Experts of a small language model.
Experts: 128 experts in each of 13 layers, 32 SwiGLU neurons an expert, 4 picks a token, a sigmoid router, a shared expert of 64 neurons.
Below are experts of layer 2 (counted from 0) of a mixture-of-experts language model. Rows are named router (the router's row for the expert), gate (a neuron's input weights, with its number), up (a neuron's input weights, with its number), down (a neuron's output weights, with its number) and show model dimensions 0-255. Each number is 128 + 24 x the weight over its row's rms, rounded and kept within 0 to 255. Numbers have three digits each.
After each expert's rows: a language model's description of what the expert responds to; "comes after" lists some tokens at least twice as common just before its tokens as in all text. This comes from a sample of Wikipedia text that the model never trained on. Tokens count by the router's weight.

# expert 7
router:166103146117129119095146168146112123088139151157103091120109155125140135103118134112158128182100151132138151154139116123129152123114128098136148094164083092119139091130089114170113119163153086107149164109178099107149105141134086158090127139123103161093116150118118155122094151127100119106101117132106160092112093128096110109095104112110147099164110142112152136114128093138098122161122150138102145158119156096145122108119137091127111158145156150101146118159112104101110123108133155087109173103139123145147148139150159188137154124112123107157131180085114154110120112135111165142134151147130136124147148123169111181130168166100130086089136151125142105155137142124147112096172120097131170126177113123121124164103146123140118140109093163137127154135128167094180157151114131
gate1:104111125130152108181175108141133126160157080109152117161190136111145087171148086126128104156168131092139141151152124090129133123124120145137139075124105142097125122168117122117146132149131132115080125147137140154099139132111116151130143167135130117144146145144173085087174112145134105104103140135118149121158098136163171133137113118101138127074163092127119173151131104142112131117157132163112104116045107145138166131165105072158121122064122141102134147129086138120139077129115112101139121129125140151126128086164131133136155115154144138141081133126117152138056115126121139166079134151184131120156112125123132127144131142162112129137132182135155111155090104137133136102138113094147121134131128178116124139160121138113144119114109125125130153129130093125114104155144108
up1:126154081124135178154175110136125161112078131074122135131137149158100123131150123120141131142165146112130130139121138169145108139116152153141138129132110177098151130139103140107101145115133126114177091175104149125118139156125137182166118139178149116137154165147159092131156120132146139113128140120120114108110135105170109124143116133131151118155123183128120169118142176162113138144146127124080125080096152106153130181114140089085147147100127156106125123137107096164135136103122165117159155137136121106137080111121118110123171128153122098142051127113091128128110155126120119166098106122161138189133153156118100141133109141138142144115167158124122102159172137089145160145153121135114110112069139149129115132137134131132157120140140151095103141149109145149102122056097124
down1:119094134142123138146123137161090137168130138103130068122097125154112093091125093129133138155143076149142131082114136142130111112144156105158133090148138132149121131071103115140123115151151140122103129136162138093123104156164107115092133118147093099088143085116141131117098142136142097072101094144126158123100140141174140178128085156163107134147123116152129142125140136141138097126125118143174116125153144096158072133110089120172115129101111151126123124147176133127110115140131146150124120132150164139111155147180073181116128077123095089131108133137128129136132134159127158159146175127125139101087126116111140128077134120161138114139153130079130163079175130130127151157104100090115140122128096106137121116121100155147129129138137080129168114112136114184102150118103101
The abbreviation No. for number in tables, rankings and squadron names, plus no, number, record, Date and header-cell words.
comes after: ".", "|", " |\n", "-", ",", " U"

# expert 12
router:133129114112148103133141151126139108109133111161120116129112136150101103095150116097179126112091129175117124180139101151172106117083145140153157121133089113130121133114101157143147123088125119128074155116136101136108149109097115167104149123132127185111106078079139145138123147124150150138130137121105190102148129097115127131118123142137129060111126124074125131161128084125128127126167121135142144148111123150148125095143121096172122120125146155165174102132148110083131131099134152074097156165178146137145132106127166145151133112136091085113120162125141151094146166108090122142096161167147105150149093172142163133146101155134152139125120134142164104108140106085116137082133135100164096101142132124129142123123115094113091095113125153132111119097165155124130153104086149
gate1:130118122136126117130129118112150118065112134123103100155136132094139156145101151128148112165106124201130156161084093138108144184096119172157110110122114132140135097091169098155115158121061137108113147121127143170132133167134159142156149162107115117133124097108142160170141185123107143144143120083122094144118147145152088106103116111115148103141127133116175091138106154140111161115129146143164148141146098095149115115123125100137165117142111135141097149140124156131140130080114130123163112134102126065097156135145136141091133132122106148145092129112144159117153159131102180139136147115113132135145141163131136149115143108157140121117111125137099100145069114182124155123137151130142085094137089127124105106145096090087161128129131132132144145121100063135066130122115127
up1:116104137151145130118117138075118149146134153128117145123120160159129098122168166131098158137154120077126077144125125067125139121149134104127120145140096126096152160181157144104141080103135119114131127136090132079132106124126066148128141119166157132133125114137161138124128124123131150121114130154131171111142128148103169146124144149134090132129122121123129115121155126119133113130104117149096108116130143128098108157119124169105115110102115130100184118088122106150118141157107131142132124128108114166166083134105127128146161116124174106138190112140139114184121078101118093142143116102097088102126155092153168115126111175098141131144149160140105127081100176174112092135154131128154178120120160134101167129106102139154158114139112130171085136150144091140158135179125081
down1:129139107119160128084108120121123155124160125098156132133093108113128130103144163131074126114132114091136114164103124090124138114147120109100145133130146106105156182150152142144122114108142138162098123119135141109094146062137105128112121100114157094122111115114083135172128118121169113147105130152102140145106126145115154103129128128155150138130114106099081133120142111152161121143112132133113153143135203131144141164128159177136081153114112122126153170123085120178106134139134162125092082150133095174123091095122176163163131145121148142132121153151136123164156085129118158138108089134132105113140135089097126143126108126159150114151126165096129111121094118142112087184097109096108146132108163131139143098074110079141125135102148158133115149108121174113152176128172097
Word-initial prefixes and common nouns right after the or a, such as dis in displacement, number, population, family, median.
comes after: " the", " a", " and", " to", " was", " his"

# expert 39
router:138125105109105125159127146173103104130156133139147128108136103155115144119154095095165144136140092121141172144149110139149128169153166104145127157155097117136146104126088149121118115115111105106154111146107131103091117114146159177159110107141153120144165153138137120080116090160095102119123152133091131088109136138083085115126135147101111107135133139148108109134134141105131155140111121131116125111130132118142122141103079138142145152141107108157108096161161115167175180125125185100128155071170089127134146165142172111153168128168110109136143104083133132151168129113143120139094121094112138134092164146089108163100137161116124111102145150126109119151142163109147160161115152135156172131133144162140151114153136175158158120114144108154157153149171170130096150174101141
gate1:145136130138128124147104159162132119153128135128126087120126121137057123151143115157155121125151102150109119151146135159109142112147144097118092160115126170114140101104111146149113143148113152182119140159113124124146126101137138140160127192116117111121144147088126163146163148130140108109145103148142122191123124083122100136180139118111087098148161134084111163116106134140133131131129113155134124158043151158141127148118104116128171138135133117112161127116155140152138169149068146142084174119096121168155117142106125114147141132100132129126157104120174174186130116092055146091111150120134126134104174126133127158140153157120109133151112115155132155086116126176087116128142138139129163130134162122138138139135143158133110111121163156077112118151170104107123155142110138
up1:134147134103088108137106162164124116133135160133123105109100108142055114152144110157156122101145100119137105165131149165101154105151114120124110182113132159086119086093086131174117154165143118135116157158081122122142106086120129129148135190090119112137131162131124164155173116118131111115139123172124110174114150096137126131140130114104096104152142125094119134121118107153149156134150112129158152164066161142159142119125115125157186127135125106130134136108156142127142174137100128149121126148102108178151106151099148111155125136106118090102172108137164143147125138104056161101102142123147135115116145151153125126146117147119116116155121097137135151097148140146085088124125125144138136123145155096152156148145163190137117124119158175094120137108153100110151130112097149
down1:131156089094140123106150153131125117107129114120083166157120147098145166095104115134160122134132101142108137156112104161114172185140098112091106139151138122105130079124097086125161111108131109135172147099099106186117103137140100091078149161086153143139155117098151097109133127125119160153144153109117130166123111103151109140137148147151141134103071098134155117170164139148126114120154144138141127150125119112134160126121133130135141142147105139101077103163107137161108112112122105111152135137112113143107136104159165104141179085134127144124156100089122139105149108137131069148072123123128112106149137120124086108131126124199148101124169151119116163102116104114108157118094137109109126106114159144120161140148126149124115142087134137176136104163099117170119185131147122
The articles "a" and "an" and counting words like "one", "two", "another", plus blank spaces before numbers in sports and census tables.
comes after: " |", " is", "|", " as", ";", " was"

# expert 33
router:162126111076149173141123145111127085125129152176127138137141165142105119131136127116148108143129124157121150172147147120146131113108153132098184126145076130131168073137116104147110125118139085132144166087133085140117103162137089143129079175150136134100114130107120113109126114102128123126142094160130141167163126122156133124133121088127160126136126081079139143138131113140061142134129143130122104144101193126133143137118124143129110114115156155087137121148105110149129135113083163114124150144146170135134155159164161135103152149114100085121086155136135150126130127120100135148126153142166163144139130108122140159148123163154109112082124123114157145146129127119107162106154110059138161097136098140166075151138112159138124156102103179112127127105128117112156194164152121
gate1:159101064120143155134063181129119153144102149116103122104133135105108149202099151108103102141121101141139101140162131138144139164150152118124130113095126114107184118141113142141119141169120107144116143150106086135126159122120082105115138153158178133140110118126130089120110099104092169080132123137122121130132145112143138119138124117112120088173097140121124075129140102133167145114098160138123112105131108090132162096150116100121087103158187154109172106106126118105141156128152143107084123142153137146150088111144141134105142158145124095131107114090099122123067117126156091134144112112134106151142112118134151160169096151119148096085081141125145098151159107094131116134106110133157146115114143161122130107109121125138104136134140123118189178092085140135119125138120122
up1:135132137130147079117164058178117148146104145159137135134169106111147147131154078156114091123132174139146140127134136157145140081069145104093146094176088115118087160139122189146118118100130123113142138118096150141130110119151135135115128106134125088119124118124134140160141117122116168173122137132130093159106082147119144140118131109160137146098115096153123120118136135106133136146127117085120117145116135142127106148127178106095126124044132088128131155103141117144137150191099132139164116120151174091128102122107051129135138102114147120126096147089096129133125088144114172144137138138124076113086152152114114110122119161119139128094110121151133159118129135094127096113153155134157136120120131145118090134134101146118149089125136099081112118162158109112116121102153151
down1:133155122154063136137198102095113121109126174141132123134107055124131085140130110122159147139146142122142138134082136129114143168124163128126143150122111137166114136135120151107129168120116144162168129071144090150100077157124123130114152106155096116116154153096110126121083122136155113168163087138083143121159140147161152137140140141085125124115113096087110100142128119156109135124144115118120137156132125139149146125115107070099112121166104143112100151112117131140093166113171125134132124167113089140171102150118174108119096116101108152110166138137112142137175114107120129153133140126143122151128116131108158106115128144121096126109107087126112152084102165156170117148088120108138126099059104160096133136147128132112076122109115114131124101163143135150155166113101106
Two-digit and round numbers in statistics tables, such as election results, league standings and vote counts, plus the "%" column header.
comes after: " ", ".", "–", ":", " (", "°"

# expert 47
router:134137122110118143148142152114112133097124150122073130141120099130123130124147166144130107105172109115108092122168148154131142121128099088139163155131125077123107119115140158152123141156111152129085125139145080122081140131104088121159128130158113151140105099140099131089094137129097131094101148155100145163151106144141126155137105088135091164163138132104118160107091085106113110143131128161158143126095137135125107086127153139152151105152122127147142156151149150081104110095133161153149132140160145122155114149178116112125165122139169087153113103137139084116091096122146111147124128091161157104089101111139168183127172124113123090120145098150119158108144125149095144090167144148145158087103121101132123097142154128099092145107147136142106158160152120086177170137098098
gate1:166120123093090164142075127161159116110123147154124128121129129097130146119126103072085154146110093116125118084126125136118135143123125147089115109113134126122169083106155151159123131132159141093115123119125116123156103110132109084108114218155116099123134131144114133184131141129146066126087123160126113142128159106145121142152127138132159105126103087135084113121156153170117109180153168109141136108156105065137132080149133105157135062091167146121118139109130137094129147120132174115124112098098110141098114112119102156148142144117145145123081121151102102132114147129150155111139111119108119133135110128163178158119111159112156133119126138114128145136157153061144111134138141111169096118146091149126104149114092113143128125118080139126129125131117073121101126101155152
up1:102113140114149141125102133061068138123141089125108116140087129134123135122090154124168159115126145182107108133123114138127134132146079082171150129145118079117094185119177113135133113125096183162128144138095095112130136163097114149142122114116124133154134108084163143092099175112149139160143120142122161150114109123116119116108104112119112157125174166105150151086121133127120118122127153156143112146047149144077129139155133149133137128158121112133091087157150112144128125121122126140141113124160166085159124148168075127129142133123135137137097108177165134111130109112115143196127132166148154171123142128107140107146154124129112118131160107134124170148121178144151133106150143187106158130074138134115146123111126103126101128151158141125141126130140147144148115127135111
down1:163154116132171107097140099103146119091096136180133120142167097109108087174167141137135117140145165160147139112152118113157135103103143134138128096141088163127137164108145118107121108111152087109110146103167162151095079152140115148127105098098119125134119115082097107151124107116135134131152157142134180121151089143106144127147147111121124151099151151188107122122112125157115133117130138167101090110149127116135123151126144129102081160131109117116118113154144118180126119130127105145121124137102122129112166137167117100112121131148063132100138132043154147106126105136129116154118155088167086117141166173124115086139107118162086135125115137121152156171141117154172160184149098116124126114175144112117074121136098102131142111131121140151110099121109153143115131144118153
The word of inside titles and proper names such as House of, Isle of, Supreme Court of, plus election tables.
comes after: " of", " |\n", " part", " one", " University", " number"

# expert 11
router:193117140134107142138110113087137107136135124144100110153125130124120144119160155080141105146115142192147153109106100111107107119148180154085153124122094147079114115132118144145132109115091092117148147060127112127146113123106107146132128111150142154165113156140131161125137156113123090136143103139137123110099096100120122125157172130110185092164143111116116145150124136112135144115129138165107174167093153132148142123112095123144140128122181179160140107138141095115147159114160166082158164106110153151118099126100140170113166123128130091142101150119135156170120113105138145120136116159144128112080143130140164162122118124129124071121136173135094126086111148128137088109161092141106128128118111103114150100081104153120127093149103152136090137140135144092135167113115168
gate0:137118066127117118081107170161107126151139127126086090132127136113156118082110136115125133198102123174154151124131136137107116156165123123134153169122149104138143130126108153131143101106161133090128143102144151131122141149139071139112121146171131138076133111136144138140177129129134143134122126149107111128151145113142109133117122102116166132135144134121147157136158123141148106137117150119110108162185154087114133134137135133107115100088158149105099151142147095096106161081097094137078156144104143104150119157123147132127129131106104092126122101125134157144141122120123139154152083156090083142126159111136092139120147162175134144060147163090138158126165136146068173109128143117108170132149100161109111154114106125147130145122096172112145119095132105097146113095074091
up0:149162138108151133089108081094148130093116158124146149134123128165132117116137084127089134088167079084130099104124103113128156115085114144161138061104136158100120146143136118116138123146105120161132143121126141116101138120134215122122114131090126135157142143140108125126079121102137088129124129126149157118099088102121134131148163090107089128117115113119122103080094143117119121117143100165141129098084118143158110117104125151153112118123119121123149144117110125172167130181121167146137121123161136168133122094084120125096120109159163162116193138111120093108125109168170112124124125128129165133137107154121155124132098078074122109146118096145127111179118116117160118116103124151138094105152167075148133139161160141122093122138120085159118126131139109155127128130170138
down0:155125147106151138134091154107098110078111114149140126099118143087099153145123129109143129072115160136121088131159164160122071121130146136152170098116132114128112069119098112124132115119131139114127121112128131143159127123150105136096126151101130130170176129106102160147121137064116158116053133109124197129082115124140135142141130150118112122137104137119096148152124106135128123094150122154099162092133095118131137134101096165144143128059132130164138161136100119173122148186163108137111127102124126142113150158106101134102092159151143091149089138156136138127144125133099122098128107107120167140135126090159131139108128110180141145132129139142104128140147072147150109112106158103119105171114142136144130149103135136099147162118108135095062136129130123154147093102153085
Coordinating and relative words after commas linking clauses or list items, such as and, but, which, that, however.
comes after: ",", "s", " However", "\"", "),", " said"

# expert 48
router:131100111147140114161155147113110070088109147133145145127114109116160133163151138128137107115107158100165151120108091133125182115115111112096149132127143140131134115114121104106119100109138096129151169127089081135131083162145114108126146137148134118110147167141116107094140088133093152074130150126090114104091145133129145178102163088119092153098125153154093178146117091085098143125122122153178136120116114138119097121112096106141105090142140144133125081195155107139116148148170129141136159137155113146088119084107087105117117152101129118119080109116107159098160115104155096130105137109095109123119105147104144134092111161158133124131088144153091140155109126101156114149118152132131121158166157087155093114146164121137141157140127128097117158116155101128105102093102122
gate1:123073159156113174116153159084150122135112152157150155165129138130109138144142120116129157159110168117135128127131147140072101155105132078139124109172114091127137131097127134175141148093126126072136163144112129126122154089143139136102100110146114102099127145101139163151134138113149110134146110094114114123125122108143113109110116144119135136141109107128108123150181160138079128111124137130125086137165100129158117136110120134151149147112128118141137113140162145117117131083214130101083129134143132107128126121123111121099096120121154076128134161080131109124139125096139178154098112128157130150141114109123095172155113126124166120150075091120153086174100106119134165122095137080116122115119108108137159149093165156106148124115085099066103088123172126136119134136151094
up1:153150146097149109152145114171150122130106175131146143118135142096129129136124125115130162106117139147126103149117142139105124145125139113112121133170087144132153150152069156146153150135180095158103096108088147111140116136126146141218135167117143117107139134144145142131096110158125109186123153136132182149119123151090055140139109125118124146141113119110143113101115117141103107157125114145138126142143137111121135116118171118072093139146126133129125158157131135149119155161133089137097120170105082126109108113146134140108163156140117110148089116151102119143097135127118127085167113044174112111124136117130153185084103153128127118120103084124133161123132117100105115120144076152126115129105134115128143053140150135132116112131087111106130161142131134077121091116145109
down1:154178155081125120164135105131151088131114131133158118124105151106111162171101103138091106128135178101127078106108146109106131124128176102121169134110096182089121132133136081107081081141088119108136111092131133118116131127149146117128096106140132109162132180117176174140114112156117148105156082141174098103109129139124098093090113162115097113134135143105143140098120124139130136177144115163109129122128164111120131065131133110111113124152138132182105112107113113115136112122104129149119156117110144137089105141100144119128127116102097104129104102124113123101149137107189106128141095128137116121172130121078137103107103122165102087190114095121125140110120103151116143168093134154116141137125137141107131091144150106148156094133101108147115159130105149127124100125120073
Opening parentheses, commas, quotes and spaces before numbers in sports tables and lists, such as ( before loan, 5,000.
comes after: " |", "1", "\"", " /", "2", ";"

# expert 43
router:107154121119119109121151108165119081131114102154089150141089127143116102095147093080140138141105119148094115113130137102148125134096137167123168150104091099152121110134145105172105131094178144122088167082125125089110134124087084129092128110116101121120124127119137162110132132141144135107165149183103136149141140102113135147147130157143109099095144152087119164143152090151147083115150108079111143138104161140141118106097107077127098114092108143139109136130145112131152117099157161157103106133178118141166133109130133169171145139120129117134129149109164142102131144111072132159117139117151124115128138157114176141098135114122154113115103140120160094126151122112146121154156093067173095108103101152140136097122124177117084149104117155153105137106151144150162103162125147
gate0:090130145132157149106197167115103126143148079143144094126159149127142170130153121147138109129161133102109132159113122118067114114115154116126144151159112120115105125109147140153118112107115104083133100102082141119104108101142111130152118098081134148156170136117114138152109145090160131154090077205138122142088133144140129123149100160125132149101115130111121162095087100132110090141165123149128100162132124154121133163098067105141121125087139152133128116109111121128135119153146156135179119107089131167130135126139125140123108087144128068120158139133142097100146137117104154178117161113139114085082111113132104175140121132126105139132138154153132160110157111118134102125122084134149157171148167124166100137113113139104135170116152124139127121107136185148114169111127139
up0:123123114141124124151065097135149091130126153110118149123091105121113118133110108105094135121103113135147109102136137103200135144142122126112122111087121122134153127147109133114131157159144150181145139140186127154141155156128130156114147156152100115114092141110125104120151086146108127117167187088115107118178140075110161146100147087131112117122154112182117121144152151124128161110087112120112149105149143094111157085165167152147127162150118112129123110147144131130110132091106111115085138146144120092127073124099125136132121173132138184111119124106110145138123092121171101094131101142139144165144151140108134056116119141128148135132113111094122112163094113118105144142122167109111110088099083128097143129138148097152126113137059125101148139126096079097154114147135126
down0:141125146101103114115111166131134122151150143126146137141158107099164112136118107128168117169139114159145128139153138125102150097166070147119086128143104139101140146149146165073128122109158114125127124095127057160135123178097119142135127142123137100104140130094139179149107124117138177113129156130092127099177146120151095167115142097111147097120123152132114134185165130119137111137083134136135188083102105099112106106106147178101090125111113145116150063136104136135129115108085157142084113143147106062111108138138096139130140127128157113107121100127120112120119125137132083131152137152119101135100132127128145134141140130155103108154084175092124108131137167143157151092106114126102117120181103108095113111126119138147134109148083154120184117121123118118090140168139127
First lowercase pieces of longer words after articles or verbs, such as comp in compensation, dist, rec, p, re, un, con.
comes after: " the", " a", " and", " to", " was", " an"

# expert 16
router:152156114128117122153125152129143117118139132170094108120110133130135124106148158101153181149092116130135156143174166119145152114121135129111193119129116147122117132113138146174158146111126141134108137153153141111116116144097069169089154140149111168076120132136095128101097135125121112174112085122083111130161084097107122138119100147131137140119110080088135118113160107151120101166126093110111157144133159143149121102116098090112115151154127167112136104117142090070136120105144112068115171090176143087168130093102110124125127146151163089152147098101141145099131124124097179143128131152134144173125135163113151152139139177125156103130117120100135163123146128102132149129166133088131153155107098125104154117105105108128141134160073113151148160118122125137146152101129159
gate1:152135145153138119133083142138141112165167141154084133123117138142200142064167134134143187136124123150109164162120144128115088131124139145109125132091109075118169130113082126100168137138092113158142118098183119153129148129100148176150109150136143146118146115159088087129130119098124107160136159118130152158116129126113118090106103140146141131116109156097173098163142069106123122114099123140106149125137114147130116142103137094145119087187109127144141110136138134131113140122127126150098126134158171137129133145115115116173147139123109090086137162130122134101097148140128107121132109098143111100133125108158045106117193136106133148112115185125155151144156144106112077126138108100125137123136141118116120107097151139127121101151115164137110158103166169107113096119134124
up1:163119134135124126126107136083126123087084113102128132127079140149098179141130166117063054090152110125166146151143125192125147145111117108150115159131097160134137153126085138150078177152165136124125152155095101136157112176129130117128150111107116152157123118127148112074128124149168125162117110096134102140142126136122141128140081152155146131132101094117143158119124145145156138144125087148182151110120141063083148094168152144181168141072109119124112127158124144120137140098121121126145159153108135109129084102117118123103110142120163132090129097131092137119140103099138135125143140133113150188147114137144160121147128115129151114136121158112133112117105091142117109107136102119134118133163110115120127115130124101121112136106163127144109128107084070127111136103153167
down1:130128162091124137096114147163110106130159132103114146148073150152157138112160185141145123115104151112148105105141091150110128148099126105138123131153122130098155137105129130131126149149139145122119163109177097120122152128142164149147122128126144097136108179099134106111158138082122137080138102169136095142132171129110149075132136134151146160177156147143146099161134110135074124106163095150156117166154138105125131137167099121163168116170135157143124162112133123133118147106167140119131141127157128038118155160092130108107085123145131128121122178105125122134121142148157123143154124152156167119109172077135164136109145135170116138177131133125107136070101144122120158112093122127118119142145130133104133135135168160133127140112135116130161195118122155123105110152101088
Word starts and names in company, service and infrastructure contexts, such as Indust(ries), eng(aged), Pro, Air, Road, Co, service, and 194/201 year pieces.
comes after: "-", " the", " and", " to", " was", " The"

# expert 22
router:139140119114123092102125122113114150113118133148139169141083155154105110137121124123140131149169133126135099116124151127153106128166139098106118139140063168084123055119108157114178163132151114170109167077150114119067098138081092126136082114122118163097128115123141119099093116159111115151134134121138176132156097124110132140136092119124146126112163145070120132128146106164128091095152141156145141162122098100152112138129104092102095119080148122096109141134093140118104166089117167099110107103176121148151148136104100113125160087122132126129166130102164142105147150153141133164118159139149152140119121134151102137089129159121117104097111113136161139098124169110136110104134163066091118147104112109139157112131140124132152102154128123142162125148125142143151139141166157
gate0:112128112137126160122129154159074106122112135126146083178112130107116128145124169113166132119141115148138139126111135125141129144133125101104137134137092133139142101118119136117121126120134100109098137057112098117100115115078126118151140106109136140133160166122100073115125099129164153168132114167124152137101122169192137117102155118107169148150144127083128179104152111093093108149129133143134119119099113136173130143142156121116094143076155123094096145125101120151144120117133131098176167122166102103133132118139122154158158122123092119127128115067140202106115141087102125111124143147136124151071113171103145118135155126163143195091124089160126139131097132113141106132142117102121082131186084136122132093153111107136126168149132131100136136133097129089146145121140148
up0:116120090111118157089085144140091116118115145102152100175104137121110171125139120102177148117153089122152100128111133093124153129120116101107150134147104143124122090119106134129097142133138098119091152102132101084112139092069116134149161117083151144146157174120116073124117107104135153177141131154128134137085114149202133123110174125107161159162141123100115176093140115116101115127129136149122126117115104137206133146148151126100119129090136140106129160114101128139139110131111107106131173109166123138134148126117151155172123142136098100142140125104136208118104140136103127137149106142136122154091117152123146135125144107142149199084130080141133121155088105102146137143127165097137102118176092133130125104145102106137119156155122103115155133121131139095136145118137139
down0:178108147113164172144142112099108161147159130119124109165116097116100144105134110134150105132172093118128108091106163129124126147150091146119115117152135161107176082094108165098127136140151091176128141091154142113156147153134119128165172120169131131151156152138129119103121152124105118141110180131113127129140114120134102159130121137115181121133128112081126142140153109084146124152146147123138098174116153114096116144088124175154142085112101118095146118129100122178128106124124163141135196156157125157157096115112136140180104146154138138139150083116114132103189092142118171161126122085135115119126132101109131101131148159144122119147100120154149116130129125164098085131081144090141140137169090137127161102135140105103110097103122107108123112122089146096132140101117131
World in World Cup or World War, United/American/USA, year pieces 200/201, digits in tables, and series or season in sports writing.
comes after: " ", " the", " United", "–", " World", " South"

# expert 35
router:132142134078140129128117090115156144140143171118138103108103124156084165118101114090156150134089109159170112169119131156141103159111107147148156113105126137092129093095109138126104075154096063118081167101170127126136159131132145136151142138137142165136104104160150138135106153144105120130128138122134179097124117113142118146152144137104163083144142142077102150134137103118111132142134144146120151143084148117141100123093152112140144127157096124144147126136152089111144120124112161097127187150099121119165148152139130150109134170079124097087123165080107175114137180149122164160105102140157103130148151124151144175119150158134149119135111149124118087146154131113087153117154099127109131112159077091157128129088145150155122123103127101085128117117115132152143144119102116
gate0:144128125111138157170154167171163121126163132118102147134121140088141117132107195165163117139107086152124114131096113125137145167121103178130167142111138135144158135108082135163138118139143083086095148103111101160098142102143119126103076093131131125125141142146071136146172144094130158149126119171148178121107151093134099111142160115113133120105110137110093152160112116123139153111113141136139114130147192200141129137106114166105094105171153124133102118147115116124152134150149148139123101122134124171149098125127143140136109127147098139107141130113168147100101119118093159161112108129159135127144133065086134147133109131120089146148130118153139145105146065127125155078096099098121135147130093134130135153127119104140132105077154118134104108124128176107096140106134122
up0:125115123147122117111142133156129145123103129101124115131116162089102133130133083148136118126116105131183130162136154137166118121089121158151124151144190099180167112125093159163149128143137046075115108117164080157124131059117128103149169146099131151084139119128116135141101135160123125152128132139125175106141156090135135129128124109127174108110106172141109128101153140144157108134125144108159122113116099149107125147161112135162159118160148108122120149145126161084155097065114161087145130108114148160126142124123124139104090158151116098120128126123140148139134102148086115125106148113158163159171113114134133090129113141123110172120086170101118149118138131098115145136132168115151125104110120143119131137173166127124174165120119103146153121077130163136154099089114123
down0:125133130118107103133146104123144125119157118134147108129114147124126124124140102135081143188126109134121129107121108157166112116152128111125098131109151115149124159117117154130063177172130127135069150123106114112142167132121142117132122123092122172100154162120120102178144118071114148127091130088154142144156080131145144138144099134125089176139127087135134128116172142118105138098138145121144161108146140140125137146144159123100098089115154097138096097111133135130113146135135128141151110129165144147127151115135153152152108096141117156165146090093151130173106069118119114131132118125114117102141145115114124120090126151158167141115176095135128136114141114080135132162161133130109096117126145069200126112205139143109173111124130180106131152154172131092140155156178122
Function words shaping logic or conditions, such as If, that, not, only, where, when, both, without.
comes after: ".", ",", ".\n\n", " did", " was", " had"

# expert 1
router:142103126147111130082097160172140139161109165143111156166148133135117117130128136126163118172099110159072158116135129132159141111115105136111164136135081140104123075102169157158150149124125126123138149128140094081119136103100096138122099137144141138115117113125101160129091144140120123119134103146126139133129095105097092107091148124118141126115131096093099128130160111165160120115163129127122106109108158124166111066129103083103104116134116161127119090120141140085130117068139137087106121128155117164134154118122169145130180143134132135128124157105146126115089095131102173170113170114147122103128097149150140145101131143140142061119096100138133141138147163088154148138147105077167131134171103137140149127130141167122146149160097138167106125157144174131162113113146181
gate0:118174125097128091141152062157143098164091113092126149124088112136084152109114139114106128145095192150100129136145152153161136126162163176128158160161087122057118130116118152129176150152126082125171129115127158123111095174104135122134112147114118126117170112073162159116148113135111087082118141115123150075152079155126146151136147118148142102113130116115172151119103130151126097143145115139115136123163168108155169130127142136109115109132138159088151106108134116106112114088168134131097143149135110140131127147088119130149132108141156120158097149101146072133088160109116169141146153161151116098086109128148136115161148155110155118103143131142128116077109118141117154118115108129147108145129143134144128149143089120119133152098124121147103129105120133095098143143106126
up0:122157109103125094154147083172144106161053119105161162126108112120105159131122164102097133140089119132100130144134148157191152121130149161108166125152105118086142111100111137162170134147120103133158092076115165136092119174100128128113093102113142116131173106090178142135175149144131112086136130109143148078117098148126159127124135129147159102130121114143158118142107135129121127150147108141115128111176170127159152148125123113136114144116139178080122116092153133114100130091152139119116133156128136138136145164106104119113126115123128125164110168093140103136127154103135152126128169159151116089152104122155129121155153137104159148108120100154109106084113095149126149135083099118143123126120140116114095127135094107141133190061150136138099129112130146083118158120119137
down0:173093117119147130100115128158154093118096133094158179120087093169125117127095101118122125137144149162106132122124169128084144104110140130117126135129145161147123102127126144117089135136123105134100125128133159141165087156147121134117135098152176133125082133121103134101136149153128132127124085126137166110120154107142172106165142137145130132069153123117119108108138130161119133147134114145148112130165137165136146119135103115129123113142169138111108124136132138119116156074156153168128067180147142127146135178098138120133117105154167101152098115116103057115196085097130140135109128121119155122128107133138104138111119112125134112123142135145127080081150117109103139158141089108130165171140088131128147088126078148145081084140157129089137088097151134084161119112169143
Hyphen-joined word pieces and first pieces of words (-l in NRHP-listed, -n in a URL, desc, der) and blanks before numbers in list lines.
comes after: "\n", " |", "|", ")\n", ":", "″W"